python train.py --n_layer=10 --d_model=320 --n_experts=8 --experts_per_token=1 --d_expert=816 --d_shared_expert=0 --activation="squared_relu" --moe_layers=[2, 3, 4, 5, 6, 7, 8, 9] --router_score="sigmoid" --normalize_top_k=false --routed_scale=1.0 --balance_loss=0.00232 --balance_bias=true --scale_expert_input=true --init_std_router=0.0301 --lr_router=0.00309 --vocab_size=8192 --norm="rmsnorm" --norm_eps=1e-05 --tie_embeddings=true --optimizer="muon_variant" --lr=0.00323 --beta1=0.93 --grad_clip=1.0 --batch_tokens=262144 --seq_len=256 --train_tokens=775900000 --steps=2960 --dataset="wikipedia_en"
Below are experts of layer 6 (counted from 0) of a mixture-of-experts language model. Rows are named router (the router's row for the expert), up (a neuron's input weights, with its number), down (a neuron's output weights, with its number) and show model dimensions 160-239. Each number is 128 + 24 x the weight over its row's rms, rounded and kept within 0 to 255. Numbers have three digits each.
Before each expert's rows: "comes before" lists some tokens at least twice as common just after its tokens as in all text. This comes from a sample of Wikipedia text that the model never trained on. Tokens count by the router's weight.

# expert 5
comes before: ",", " (", ".", " and", "'", " of"
router:115044127113161126117185135117124103186136140136117078175113121130112069145097118102148151128125150121124150122147133100139098172090119101128147096141112147122111142116100148105171129112129106162134071171105143104127124150114120107105161050
up0:134142114119128135127099110097155127153155115084135121117144136115136080086132136114111152155111118147097143132125091117127149097118102169101140087116166087146147195116094143164127185086200149096108115164126154118142094162133134107147141192
down0:095114073132105125134098114160147104125113146112147141117122176150098158113171168114169123162172112130081091135166154099102090159151120142134142103162134115112138119114109143125099175125118160140149140072128122127188172150158163118142134153
up1:140100127123121137160158137179079098044111141125122124138128089130110097149171080120156094132168146134119147104125149145124108128093128081127092152113103149123145152100113139074159147084105179119121121161142157116118109139119124096100130097
down1:117111109098133148145125135127141167113145120109132124123132121148108130114148133159076151129123118129165133121129123146141129181145158132153145086117123082144158108137149119123141129137135105139128105109108151099109096141148132113080108089
up2:128142145109127118145131119102105132081108116144137108104147148122097122169169142071141130120094081118172166115100092148117113142083073139136178124150120131127133140099125094106136120122117098110116111099132157132169066116103157135121111174
down2:120119123122110152134151110160136133093069137105168159137129085095140157109147096120157154099116121132115058151115148161179124133141125131109119140115127098150166148112141134126117138086124107111091154150155149158100077103152169094105140121
up3:128135146152150144120159122117129137082096123156134145144144123112134142122092134108143141097126081118125140127127169154141144126123133133149133154167116112108152110145147131151123087146130115120176169135127120109181147120123080171127175158
down3:098169136211149169137110148152147144101109120143134123152112113086121138099107128125160113112153140107156108078173153120116141150181136125107118093102128136118125129165110142153095123127089097058139146098138115129189170122098130123140132142
up4:116094121113144112117134100133123139141144105153130127170150204152127148142092051138152148111136086134108123118138141119151165174095133166144106094088145124110096146130100151165150107112132123154131128090132112130095141118137130122116122107
down4:122121124095100158161125142136157152113123098101112112143116090138076170156125102187132094077142141160122144124120142163090121150130154088148165133133163118149134104177156109106151154098117139106141125131094117089137126164117158096137147129
up5:115124137138098117124103143108113122093103149128117157114112106136118154108146105103110085111088128090103133112093164137146147098109161073147109105167132148121155108124115097089115127105153127168139133111149115133105150102108148125095151126
down5:146151122120110145128137134133140101145106106139134122127150088086141145107112125115156149162119118129165127125123161083137114078123129116164166093130139154130139089135158146109104129110136150171113130104133111139125130149140149156118142154
up6:085146131149142068124131126109139128132141108170083136155088155154086115130118132127203127123149099141161138153154153134121127116066124139152110142100112139147121080094145152118136125100090109109147153133137153147100136141118117158139147111
down6:125167119119141158120142145171111166124166151113100107116125127138110133139091108127127118123139154129086122143120115115130152101105150120142181118142162123080122124133149134136103128089142145131088100201159129130148139081126126100161131123
up7:114075086153127136166113139141116123121135114125133141149104121164131136205128135138127126150163142123155098080100151129107101129119154142130137118144147165133150126086126118141150119100104131107152128098122110130110120104116090135120124148
down7:120150166153140099112102120162113152118071125167153127133127107102139112110141132166104146119135122149101114103119129137151139127110171127110117136163169155108129104114147122157125095129117141125106083119154122112136115121162104107152097119
up8:134151167125112159143125162118146147076181175123085167111139158101128141107119150115122131171128133141128104108146128112126133109117126152160116132112106082113151160129117094145132122167114129105102117125173179158096123152113134127102125180
down8:157115136118117111141125111159128110176154117137096164137170169095153140144079137129126113090077101113147156126159121134116131139101137122127119170114113122147171110116129165114115120130172138139132147142169131122215136136134130092129166130
up9:104140116110127107158097127108119138121131118128133093104116179171135169145146140147129099163110115131115090138102178129208181142128121092123126141140144093093109124133132099136155094133096114134166110146100154175130092129130135148105147100
down9:157162150142124126148133078142134134139079132123153108135139165130067107142131111143133085135137139122160153162142134136158114129122126129161097182148125099138114163140126118147096106122123138116144125147097108107139139141134155154149114105
up10:147086139117141106109125125162084114149100118074119137090130134127141120124111141146164144116134101109130086112135123100120125139149125141140142156097120055099114129122072123122121128093097113081089186105181139172112134138106103106124157101
down10:157146110123134141145083128096155121123105175168115124083147111135078192133148146076153118130109110131101136124170117147130148135147133077114153125127145127103125176122124113109136127124098086110148095128156151085055146125120149128138116122
up11:142121103095116144082137157124122128179133177108123127130158147163159152122141085109121136103084119119128123135165120127131112135150134130149113125099141113187129155097095158088080157143117139118155118137118091135135155129087138133158149108
down11:098168095147102122102134147162165150119153085117096152080120089128119122114144143157130118100111124111065114123111163121143132128125092137157121123136132135095070137098129124125105111119101149094188132125139186135175085160132115130101083159
up12:125129138145091102184120170128124092159113122101153094109131110123159145135116101120098158134161128118100122130113158155119156110158132089136170106148187161158120105154088080123157119131144098158161115122150139112136154074137165106149116127
down12:104147128086085106129166122144156126151101122130097143095152099138092127140083118133125101132065127120132139200126102118123080117153101151123126099094121136142120096112125143165167093144148095096112146146143139129078115101143163138136152151
up13:127129132120126125125141127097127099113160145118125129158166112129116125114133138115121191143100128139091114128109071081132126085096061150101102117143124134151146142142143151109115130134148084125103113085177116116129155158110147133151154142
down13:129173139142115119091100114134123153118141137121119144129194123161178188109112152152112083104134124133119081121161134107135133135115142122144149174107134124117145097102132135151096134139171097123180135124091102107095098118125137169121175105
up14:140134135084120104134169143133112081103123132097082152130138135139106143124114108152111113137088102110104100154128091156135157118120146166116106087130125121102132091086189117116155135151143159138125167139171130123114152121091106094111093132
down14:165089121157125116112138149093104102139135150150108085075120148109127153104127159157132147102037139127109112128135118156111111142099138151161130110093139119094096103074121178124123162157152119180170138139064142146100171080086112157148087140
up15:112113128150143157167124168149109096107125135128096161143168118147111143161142145164098141179142114150093108136122101132147081152158136110128157129120156107147137178159132106103128133092140156156173163089148134116133214123127121121138116182
down15:120125163131159098107113142121099087147146111186116136137138099134106121123118084118129097184091099150169176127086089088114115113159111094134133129152188086143102152111153081114128094128113114172118163120139137142100152143077149121163170116
up16:173114108133136161121162139174125139122152132089140170117105089135141144127110114146106108124118123114092130122145115161137122144124130151146181132115121139148141100138110115110148111165137122153107095124154133120089104181128118147131139153
down16:089129151094081137080098133132131132148125111166141151156174109126102130163123144139131097141153164094141126110173143145154118144124071114157132101134073134155097137104114075146116165087127127106108135110158084138126103075108137153131135117
up17:087138147152099178160177133117107103119129110140107133134109120110116145119142128060157149120143123092124138158113110119156131168120109103126101147134078152172102152101134196130141152132195126104146103137098104132092109092144150123167135153
down17:131116088155137147142131116127107102123097108105153142113138168174111104134130139137104171132162145166157096116111121111110110141093126072108152117113169138088098076137168127156152124136132120114171094112139111105158137066121128132060146121
up18:123127117110168119155119115091107167127126104124133165141127132131127106106128117141125070134113110117116146141149144144134125154081121178110151103138110144105144134152116169155131164111161104130159116191150126141141130125133161159121176108
down18:128116137111093119122144105093168129146084104156123118137125107069102118129159122133132095154139126131137119104109155134163134101093125165091137140152160166145175153144130097162156153143102119098157054170112175148046107123125134146174150130
up19:109096134088089169163144154123119133154126136123108139114126128127121129137088073120133133128132108124131133134115117150104090141083143116134129150123121092118115134163119107135141148110127101109130114192131138160140115143125116157109093171
down19:097149122144135090114125176137083138122136128172102184133150144094160147096160149094173113137124093083082127100144084095094131192092111140141105146113145107130156119136173102093147124141096130080101096150127125117078096117098160160128162102
up20:104112097108154123120138162104110119116159126140111142096091120135131131138112139103152131126124110086094167085107108127111130140163138180110117126143168147145127127143102107125124121127122149110163118166132137128118128088126151132139178124
down20:139142167138129107131170114131090119110141133118139145116135155110157114121139161135081098089140114124169126147086096133089148127141080107149101137136147156092113121129097100166093110156205145115134123129140110148040092150125114121187118143
up21:090115088107173156129137128132139119116144144121128148150146136118125089136152144102110136126151155162150106128142100123156125135125116072130142094154187150133160174175128122109138153166142150101120133141118174135128097107151104139132139129
down21:104138104119130101142130089130136098129153175129118148118132092117116111158141163126118104121089122128142120093135124129092151128117099140121144135113141118097158134104142133187124090113136104137117103148090147139152139103147138113136175147
up22:150131130125137136140121158143142127138163134070157144137145100126131113165151134134085169102141156140147129133120058115150114108087119136148087147136106116174153124102075123141179143090139102136164194104166119107140136128151098125090146145
down22:133123138162101132103155125081138126094146125169114122128130190185116157089132097137149141090110115117114101124104106122125122109142132151114133117143106123139127142082099120146142123089142100107091157121144168138100143157136099123185118131
up23:126098136108116114113173148152112088096115108142140127144112114208110128102125114152195095094109149109175114126168103104141145153086140115106136140082137107156105101108107137153129153179133135121122098157120116183120105105150101104123160114
down23:140155146122145139158176137126175108116110115145134142142157106178139142115153111103168127153145127130118116118138145150183142156152155143126094174105142145160145112140109115080120094137133120105116127158158095055169131136126151184145116134
up24:167134139132127165128128091116132122136179128141136141128150123141108102142172120091093162145119102135091142151126132122146160183137124141153128142162171112135096140182097152107144079108106094099160142118098118109128131151113132137121150129
down24:140121121127165111113142090143139130132100142128139122120118156163107095135159149093165134113114147121150135078133118105127175109124105102164101129182135122134150160148097102142144117116123118148116110171127140105118113123101132121135096144
up25:107085101138144119128111138132163143097084109097121139075131125127130143122125110135131109139138128151130138138103135104173175100084150094125169152143155140082150116120149161134115109152183099130097117110093121164156117082123112127091133152
down25:111139101142084142129090088088128171150139127092088145123145149135146106099115082101114134105110099128086160098096088116151158116133144121084086106114122131141125132112151145139178145099103164088134095158138162106100110126106181095109165138
up26:156120154115104131139126166157106095109072154127156105148140144150117155116117102093132160098092150135094178097130127131160117105121120149127100132120104128136103115142089144102114114127102129134113120136107138146159141169121137143121110096
down26:092125112139172128157132073151139125170130101105120136098119119157119123120117121123138124141124155151105182130134147123151149145127143095110140108113111126119100176148098116104116101192096122126166116174149128099108094111125145116106146162
up27:135121173121132102139126131120132134120143146113114107096153104098106128125094101129083124153083152127119085112121177151134124164127130082115128117139073135103113149166133124137141089104097119119147152121157066124140117106167090108110120123
down27:126178124169084165195128167163135111117127140145144143119128111123119168137136116152074118134106116145169145077145131132132156136136153184121105116146155120112147139093090130147101137123129084134142142186133087097194123147168111101128098107
up28:125098116184147171114110132126150148147089110124130069153149120145129152126112096147157163183174159136135145042143134136145110108140119086125180130120161135150139107133093178106128146106128122105078097137142127134172129118053167134113079133
down28:173149197128128112131113108115106120169137109121161110163158118084138096146146114125086089105130099124110094144130146124108162058096127075130151094143092141111149160137147100158136121100160171099165162134120137174000103091139155156095135117
up29:117119107154137151108159091118111114152099121104135119117159131138148117121114139149146106137134072140102080128130137092137134158117107133153154140155104111103157143091159164124113132119136095148124123123149159109132121070138109143159098109
down29:146097129122126156095149133136170162110114106161131111174131142137102136109172141107114133139114146161102149115159144099080108108136102129140154105105102142137107164169114067172154163141119162149122103135156146178123121120160128140116120136
up30:100161119137181127116155128123132138154152122153114147108117130148116124097119112139148116137111106120135138112069145128102179156103152099082145146091142150122122099119075145107122171083131139189104112112148144121144181085103106127095129127
down30:127119106121142147128080127136116158149171152150146136102184120109114159113125131136168164098148119154115124099117110097166151097116138137110120118118125170099110078093155167108166189159133140132093159084110099112194127131098146121146092073
up31:133108146117126166144111100072109124117147106105126194133126109134148117112098168134097115101142151131123126185130105118076125129139127154137147129123153168114139125097131151111131122138141151119081111100112149088133162131147115084146172122
down31:123191159121095155144122132135117090132118142163153091120109146142154125105123146149152120144178105116094148098135123142131154142133106133164106118119105137130123155122131102095136135132117152164155087151141190137107130112114107119158124132
up32:136116156135135121152164141120138147135126102121129112106146108148104106108147122154157197146114155145145118080173139102166140123147111134146144145119130155130097130138139088109129126140101138116119139146113133157057148134087136134110085128
down32:127142137165148127105123105112141112094158119147130127121122128151117145110113133094128126132148142084167111105123137062142085126150153123171129160134114122124104153094111112124093174138117117122142108160183125125078172085094109124153119111
up33:180101095133138133090125171103092161151160116119091176098122090160121120107099145134128110113120091115143110090121142138142112125125102118118151143117133151116117138115126153116150081145106119116082107150144169132145134156131118105100124103
down33:133094095115141176121092149131142137137169131107098119138117156094106109144099114119191123133081140188158130151109141131104131118123114148133123145116136165125128066156090112137148139112147161130081141103160152097106108131106158118106093096
up34:106137171176158128143093139107149166102100147133129126146145110091171158124112103140105124138090142091089134110146162106126149156122148175122183116104105132123163131158131111154188121154204154119111115115119135133097126181122137128146146149
down34:100128134126157147121154087109118138116144165131177115146142160149139155059146099128164159141132157166153103080147102121130116112098118111136151131120166127106111131147137083092113107106148053111139160111126149133057145130119121129121110129
up35:112093208097137113125088130153092134167089112124097112100133102113104134115143166164135159117135135132093133118183160112172093137131150127108134129123158116140143147115135112147109160108151119098130094142102114139116148104128096137146120166
down35:114148156132148114132111146121114136142115129112145139143125137127132107111140152108093107138154169119126116128143142151138131079089139102117152126140127135115113140138093139170129098095113114124131175123113136120150182161106103143150132105
up36:107132115158149130140162118119079133136124100125144127128125147184109136096124091095143097129173149148124172155152150111156097106114108113143098159140104076130151125153167095139126137145119133122086110114079201131160118131166111193134113123
down36:119126112135102125129120130095154128143145154120118174098122101115089097137149124129132082107155162124111125158098100108155137102127140105099091116148134113154183097133128088087138102122111128175119118112123152138144124122117169169138140107
up37:132136159185182112123102124130139103136112108152111101128098146172101133176081134167156117158136175103123101131109143140115139102119186107145103143121131134113120141135124172111152145131135117100153110119133153117127128156081109174166110138
down37:129159096083167111100131135110100118134141142114119117095136125204129139156090117182139132116094163126114117177127148140180133136129139082129145160142165135094130137143097130141123140133149086118125153128112132162087183146127124145142179126
up38:100127161083133118070150144133115156134122108049100121159077140147155118135140105097117162141090128114138199124148100101114128103088188122143138122135136137103126114124126099138124114107126089104120127115126145168127114135114079119104143147
down38:120128114117165109132140147111102168153141099088100123089058138137176121196131075120118128133130144154138148155143128122122146142130198088116115100136119145110144150126166122183143141100139118119122164170088085139147108141122100144087102126
up39:073129141135167153092118079120134101153132119105096148146130094087120095121175147155134107114150108098145139116101125141162122172137120138111099140165079131123126126177131138109115176111117093115145142160133133143117134123107142123108146123
down39:153142133133130136152163134138125171141094106127148116144136101116137110126098102144141127155146105121118149145152110146132182126155152165087133161135119103114097138155104132123143123090113102097117156179165115137167111128107141126121097098
up40:159085120091181122134153137147133110094130141125168085145166156171117209110114173132120095105101128085146150151107159140089097118071106163115137090117113132099126104116110115161109151095140120165122123113151113132134130100138134146166149097
down40:108160100156107132129156144109160126155106099131141113112089132151146114114114143151092131096116091131174126111147140135142139132113133147096106089162089123120136093151147085163163164109106137107165156109171162130114120144157137119122178134
up41:086106145090139127149131110125158138123192183162179132107111114174121101103128098169147177181149116132083100146113111149146129133088152097135142156125113126150125120128123094151158122101160133113169106151128127122150155142131095125139155106
down41:100139140122074152121056100135118123100138095121119147169149146081143075134153145181153145151150151109135178117131111159096114118122088109089118137171128140149130096119151117116150138114125161099091140120155125140085138108120114125080117100
up42:108087109125176128186146162150135080125108151157114140140106118104114150132118129080131110084137114097184143115163138112160079123134136108111141160106118158153097124126110118155100131123128091132135148167114114153074216149091107129107134136
down42:111115140120098125114173135152144148142127122121120107139098122121111129135142125132113192136192132155123124105150142179145108108160083125123157116114118094195107095151119118136111116073125183139096118169141106157116129085083096130129151100
up43:129066120158120111151095114158123171132116123123129074153142117152149133096141141128147125151108103176146132171114115107105121114082128115111144114130125133120090104132113134097135111120127112121182110121134144142146149110086090142110136118
down43:088116100114163145152124134130139111101109119150101115106159116144127125114144114082165099139142130122133068130097145134121125139151079150099072122109132137144137139128136109095117130105180137181124106160160146110094083141144124148117166139
up44:081148119136084093091099100165160199119164126148128069171116163148128145127092134124121123129052140124130136140130106114074159120099093124131153090121115119117097093108125125163109143129100141076110149115110138118123152145090084148147126133
down44:145134119140106087114132120132088104118153110164092193138130104162181147129145109091179100099124119098093156160158098138114085123121082132098128122159105133137121098135125122111169162152112156089175142124146157114123155126148136138118108135
up45:164143123142158077110141099139103098125176173154131101084145123116126130153128145136090104141106178122172109122164124107122101182138118125166123171134103112111139149119128119126113155111117142101124141152161140123130143110162156120160166097
down45:105091134158122112155121106140126107168134114129138100113104173125149135166126116121134078144133132152131142104148110104119126147088105102120091097156122103174129141108129121115100152149129096113110143110104156142084131153110139144108112131
up46:141087118149146124156158094113097121153141113162140151111130149106116123125154112096140110110126085085168136118110122116109107123119166105091139111112125159135126115177167161148145143149152118150104138122143140162112135121115114118114131165
down46:126155134147102118105120107160068118151150140144065131181151107122158125082141147135107172128121146090178135113130156144096127140129086138088135135140113151100087175108120142104128115151104125197145141108127132147140124110166117131160153157
up47:101096112145148101152147141115147109154118136171133113113134132144141176158166176147150115150098136116077167119131105156137139117104140116114186133104121137101105118117087132124145117155148069133161096109105130120135136127117157098122149117
down47:063131125109094115136123101095165167148123140119147129133146118151117094121096124129100095150137168127149110132115113095142168131130131146105110158113173136125071121170155120135118132131124144135134129177134097150140131136077177146122166114
up48:141118151118171124129104080122162170164144131115151164186139122116123097109133103123113187162139116135129167102081121111159111130138123122143123125129144087142134074136096105081147142139111129127103118129117159143163118103067132143124167116
down48:100162159124111119135159176116122104104158092126127106093173142163141091149117130111124144122140145118102136152118145087099143119111126114136159123142116150135099140106159080162149109115170162132117125129111137129036111155129102116148134094
up49:100144110136103148152144141130155156170128128157089128093123107140145128157084131147172165113171145118075124114147148105138117134103089097123076134125141117099154168099114128140115136121111123103116141119119189114099128120071102131182124117
down49:148164146136138116122116134183111156114128145167138125140134137162121116133100133120166144115107120120169153132127163101148110120115086160122120171137127132152134125151108153124142122107121143145122129132120093095160117174104124156106121168
up50:130114158108149126140112131147155186112129161115109131144122113142110150105143156129108117096129133121086138126115119113101141126145142109151099143144135097099136116117107133107122100074131112130162116124105159121159151117085116118100096155
down50:077141174118117169128122168043110101116164106123134139123145177081176154125117124136170124153137112128112121087137134130130106119108083135132110096142133120105132126107145112159149130113167134148102143125151124123045082124178106118092127101
up51:198108133135145099109151135123120128137117126126122116151137123120145133113177089127129168139106122149101120093094154099114113119104144118134103113175125115120145130131115106137193130128142085103142132111124132091137150123129120126133165150
down51:129098129143105118135152110136100121133091090114101109163117151131169155092099127154172116131161123119107134134122125146122088100118092128126136156123144108121107129119110105150153136121107105113139168119166110135028109140139128158120119121
up52:113103138137170132167132118135139143134097122111081175087147134114111120137089056116152144141094119120176112112119142130164171104170102110139083089148149124145130174118091117085131139134121107126141165145175121151142130097125150133127130106
down52:127103099083127129117130132111107133160133158109119119122147158135132155108150138107132111134154150124155108109121102153141133132147119114133159114120164117142152149127112126139135154138146167101094151104092144173096084134148119133127114117
up53:139140110113143164123107134161114175158121079158114149136072115096114128145154141140119139109141085126117170100121165123067113151098110135146188125119105148178088096128117136126113121149148118120137118140117170154150155133100161085141132147
down53:122124089097118138124139128107132174138151163114092098105155160120165172107115153105144086131150188105124154147112099101144128128160128130129168144104107114099086162085145137175145146144144124166124104111120135133089146121122075158129184133
up54:050122169167150081136172119097103115121105099101132106150140067131094163151124109114109172100147096164142135150102137095154115141130138098126144166113129127116111155109133151140108145102184130156123122107136152144141139138148121167111111115
down54:098104158144102132146166124113113124165132095122093109137124133161095107157122091168103108166136134108141137151110112131165172107140111109092123095124138164150113140154175189099132116116120153160117164154159150155110117128112127131092139109
up55:154115092155145145135100124147106143146151160152114130128107163148152099122114140116131159136130101139132120133128100174087095126109099150155116083161148138135092125111112185119093149084145122132125102064134126119141101136134143100128127125
down55:148162108155150131113150147108128183086103111083158136105119108145112145111113132152152131119080114117158115124156144120116135143167136068158136147070095108142119147127127115101100169140156147137146130097119086160143110135132164111151113139
up56:129161148167099138163126111125155111160108151114122140157082133164140129133087146101111103124085135157140157111120113169121104144144145109096094132142124101156140157111111087117134139119117122128152138138150144144120101156122129098099151147
down56:124146128133121126117130098145117163124149163112116100098135175126117104183111162117126155150130094159130153107140119126148159114100116145106124095140131135157156096132149160148143151117067128128126142146128122094151109138097114171128115125
up57:140136164141115159124122122173131130159120117103114105145131145149183074141114158181143125116146106104144141146108133120181103140140152109157123134128140161152095145107122096093123103110122105143136157085130130120145168155106108095142146143
down57:106119113114143135101148091138108122113150159144162135165156125085134126109150126101119125151112094114103145166127153125127081130119142115119127112107163188120160170119168140134150157159102109131144137132094113146197132167087125117120111091
up58:087132075115116147076133113128121135128089117103133162110148114130148115148093107148142129096144113145146132146094154152169133119086153169111107130130129124181133129150141139099143126122155137114127099151095193099087164091135106119114105070
down58:139155094112128097177104120155113106122113093144134165146137111167110144136096132099148113108130164106141136158124127090125146169105145144127134138140109134139129116162130096116102168107109110075083113136160148142165128159076095118150155134
up59:152125123160106107170148120096134116098103105124103066123148131152125117151124127121133104116110120134089090112125148204130118147129105141105137180159150103095126127112127108094165109130118060130128104136107099122149139100118173154146109138
down59:147169133149132154114143117100094114120168104128147112116156159135154144107110122121182147163088132120167119145134141165152083161136095187130139153087132122102098120150135202150154179123110101105133123118124098119069122132145120127148115150
up60:119134089097122105150103141119144108105136082168173099113135133109137120149096137101148167111122087126168153113138105161167101117161166125117122136149065112138148138109167129168122122165137131143129112115082150148122118128130121142143087130
down60:127112107131167127140105157110131116143197134154143123134105124130119141151165112113147117132115124171147105146161134130132130145134143171104116087149062139135154130127157112167117095160120140159109098116140121152154146172147110139133124142
up61:154133130104113117124118129133121120111144139168161109137101121165114147150167135158119145145118089063147123164129101141120143135102113155154119148163109129108100082142132118110147118142132157107118147185127137184091154121124149076154124128
down61:133131113098094139144091157117143145097140121157092078117141153075132126143139139119145108107110154079115130156133105107126112123150105113156100096141118110124129126105126103136145094097114139138103117183145171115063156139102173116119126143
up62:167130124131120148044115121144160190118125096165138109151121138128136122121142170112142153108111118110171141163136115091136156161128144111149083104116114151099140101211096136140092141164115097096155158117126121126153205135088176117113125113
down62:135143121153139140102117134161139160107123159106170172140128128127173082129132093125101111148134128113130138136139084143138145144111114117115113130124115155146116127135138125122129100105139133111127123169147148107168186168095114092064141127
up63:135137130122160167143166104133132163123130141158123135143105145153108116107096116138155131133131117093096132140118129102147088131095143157115121126095134137106109146199149109117149129160170126153103127085093138125155144168169115065122105136
down63:140088155086132103144109127160138123167157134147075148095124101106147159139136116121126108164166161139136147168160133131125136158123176161112101146158090117129107170113159143141087110109109127100146133134137110117124143128121136129154102149
up64:121132105105080084087128148116086122146136074113132117131112132093083135133090106155151107120106107114149156154126107130146148159106077112168130117118108156127126124141128116063203120158153108114124158122159150096112133149154116151077139131
down64:112111156119121194143143137143128081123174132115110182121120150068093090109150113148149181098116117121108097118122100126119145120120109153116134114169080107135116114122098127083125123086112139092108120141156150127106118134151165107172196131
up65:130161143139102133131100109147142149136102147154129103174133125120118147142103126130176125110166107132171165115147098176137127104160141089117085083100161126103121143183139140163115132097148158129151125108117076137197097108083096161128178145
down65:101123110146134169128115067129161154096116137151149102126101117118152118124126144143086140150138153135109128158146143160097130147114152132108122115114118172128110158114115092118157151088078122125117132109136173122233127150077101124152107136
up66:144128104197096095146145147116061105147130088141131122107162114110159160149123134094104106120101147101148149209118158108104112115138126149122149148163131121155151124111148183122138137148131144113137136098159133145120133065134109130164121157
down66:130108152135178134144116132125131085145101089074113129116150152111133133165125117131137115139153141130120118115065141117102106097112110093128091130140113166143084089125099153117176152112136128075168103144133161121147122150130088094114162128
up67:112129171127165099191088095096103120132174134113136089143086105142106123077071124106176137111121125135120170155137143142135117135176101159163137142107114142145125125086169125097151113185157108110118116171173126053184147130106141125089121129
down67:185139177118111144114124129154081155129144146151078163138155118157120143142105090136136159152093141091125107084113098097132135149123108134105139132157158156147121134142137117113121103091130151155101125118164091161101135090111140101142128111
up68:122110093118082109093121094114128131114117133116100110151120129117137149116181100163129158111118102134160132147143068159134099155142148126151138112126091124115090131076140158146121099197143132132126143141109155161094098138153097105139097090
down68:125143131059139152191151125126127137088144144139093144072135113140108103136156148124122152123108148112133154160055142128199095144127149092125132147089122142139119084120117125117114121151126110161143118147137138089140167141113139149157148146
up69:102138139142146122104162144101151103110166076092136170161129124100098123135107171111139131087142129094077150119152153117105133110129142179137155147161103132090148142127133132160089125154176126103141155135146122160086115132140112160143158159
down69:098139095121135156117107128122141146108120124182137111145066138126155179137147135086118159174159127120115098119161149156143135141123125134128105120109140091144179123151138144119157147153146136104112123082177129151089088140149132121156095141
up70:133167120108118123148113215102146146125115139125162086151141076123138130133107119127156138122136125104138179122144157129131094090126093147141142147127123121171136157079120147096113130160126117163094145122112128146092113137111136132131096148
down70:105131139095150124096138160134104126106182111143191139123123113133132145132151142071139140128151154081106131095106106120077121171134140155105129144125154107135153095104132083138117121100109174150160120128131132096109159122145120090122143096
up71:161179137114171163113112133158141122179082106116111129095172103131115124129157114147108130135157155079124128123130117133084077136141119114094090164177111122059120118079162104137137136126117114152136102146120151150134072130148113140089118125
down71:133078117097150132159093120106139120126106173116165128113125110110080162140100162102131143137133142125126136138125129165123160120112115106148118130092129155141157120148085148108118115121122101194167088084116154103107175147137100132139068145
up72:124083129129154155143127137135125137094107145123109103135121128123153112118104160147130115168151142127155148096125107111142094152120155116123138157111164095149135135126119152129151106119138117146108120088147165158144105113143126130111101115
down72:175183147146113152174104114135084052116125130122123132158193149098127133123130166137119134100136105130159134108142124113114162118122110120114125158139142102109113106132107139129112144119119117139118107139143139138094105138156128082119133089
up73:077118135130163140182125134127157154125099130156117136104130141119156123133131132128105132118093159137091090133153094145145114089124126117132144112122124173104106130117129139190170155150128103156129115115116153140068112113097133127140135123
down73:112117073109119158123172128121176134113159179130137108155127120129151104130147150112138126175141116127147110089186109118098146123137133152155157123122138107138123122131140128144108184109135165106132079124144092139079131133091099147109158081
up74:082089163118124156123164121115067138142089105134118117109099117143125116127147117132137166149116146100177147141126174125123151112150114153117155128156144188101117110134154109143145143094148157154116148107137161141083182113157113139132116174
down74:144144138112092159115132135132133177122142121168153141125141147143082148113084114121155141144067123118100125107110152131109116127121138139124157117175148145131092096117092140158131157148153128134096051134126121106107085134134182103120178087
up75:080122173168083135092153152108117187102131137110154179166115157156106100117145078117103092090085113148111108102109088103092133129156089111091123085129157125089107072127122129114171126132152155112122157138129160120116156124120110086109154132
down75:113130134129077121131102148107106122099105130123146110129128134145112105142100178116140079143122081116128093127162126140107130109107170152123091119125129098131134143091125085148146140147157167107142122099167051146153124170127146129153149122
up76:161109113139102147144109095094131120114148131104113126073153134114155157104125120112141145087131134081119120130119109168117105127132143110164074158110117151144120162126175148097127127091154123166180124099169102168130156133105081128131185070
down76:114150157103052124119112165100146104137088165106125135102162133145141148137142104158146143119093119115139100156082113128107153084098093110150118143090139146164149152139151130107139120120119147149156116109144123114158145142095101151175163092
up77:128109149141121120130125168126103113116131126139122158126159120094142129080102131122083119160147168180133119128137158128133178122143131101105170168094103156100154147157104157119153164159172124153160140077085125103115142145113113154167128149
down77:117104168126119098108119115146118116127114178105132134137172142145105107120112160164129188105139160138116146118151154118143169121147168160088112135135120165130126094181097113131092126133108106137116148159167146109099123153090100151172102146
up78:101169127120113092160134168102111146105124135119146148160115170087110146131102146196127135108134140143134125080125147067155110114126123118159113149117088142149127131116150138126079104117145114147164144129167082117128091148093114109118159140
down78:070151088114122142147113097100180138185105138106120117110085175142156122138162114112131174143150097150127176116130134155096133127143144112107116140154121101113155183138124124149154138113153143111090112119134112095121093139152135152142114141
up79:152109129134147146140157136141117181144113158095145140096134112132140139148096137130103144095154134127119090122118157105125140125118129149083140124112138116101100113134125140077155167137137136158090124114118165168143114129128174128163163081
down79:125181087097075097152165122148151171147124184120137141151175135164122142071115113105112138136093158156125149172119156161195135102115114135121131104091115097109136154104125110116151125065068146131130149173151150157072083132112108089122184104
up80:154155139170176128129142150196135120141161128096094136119096145131133093125111117121120119148127117114139132150143092106132135138105120128113121117122072154120156138129182118127128089145080130120114110149164091116125153109161144139098164126
down80:112090097145148138161111142104154132123072153115112110135133173167133156103156146104112106142109133140149114114111077142147098116137105101148152111134102137112177117142122138144147097136128152120131167130117085165170135124135172122140134110
up81:107158136124159139146115153124158150126147095127108157106080116155056122117103153131114078147119145132096113106138135124157122155144103162170107156139113139116080140164101115139129125111138132100101125123089110090076121116102088135099151115
down81:125107119109145152145118118097094125132124144133136093102125119098118129131124089186153130167103104156082093140130087127169122092126089155132146181164118124130143107101132123160146137141112137187132116182105112147161151147142120088131129118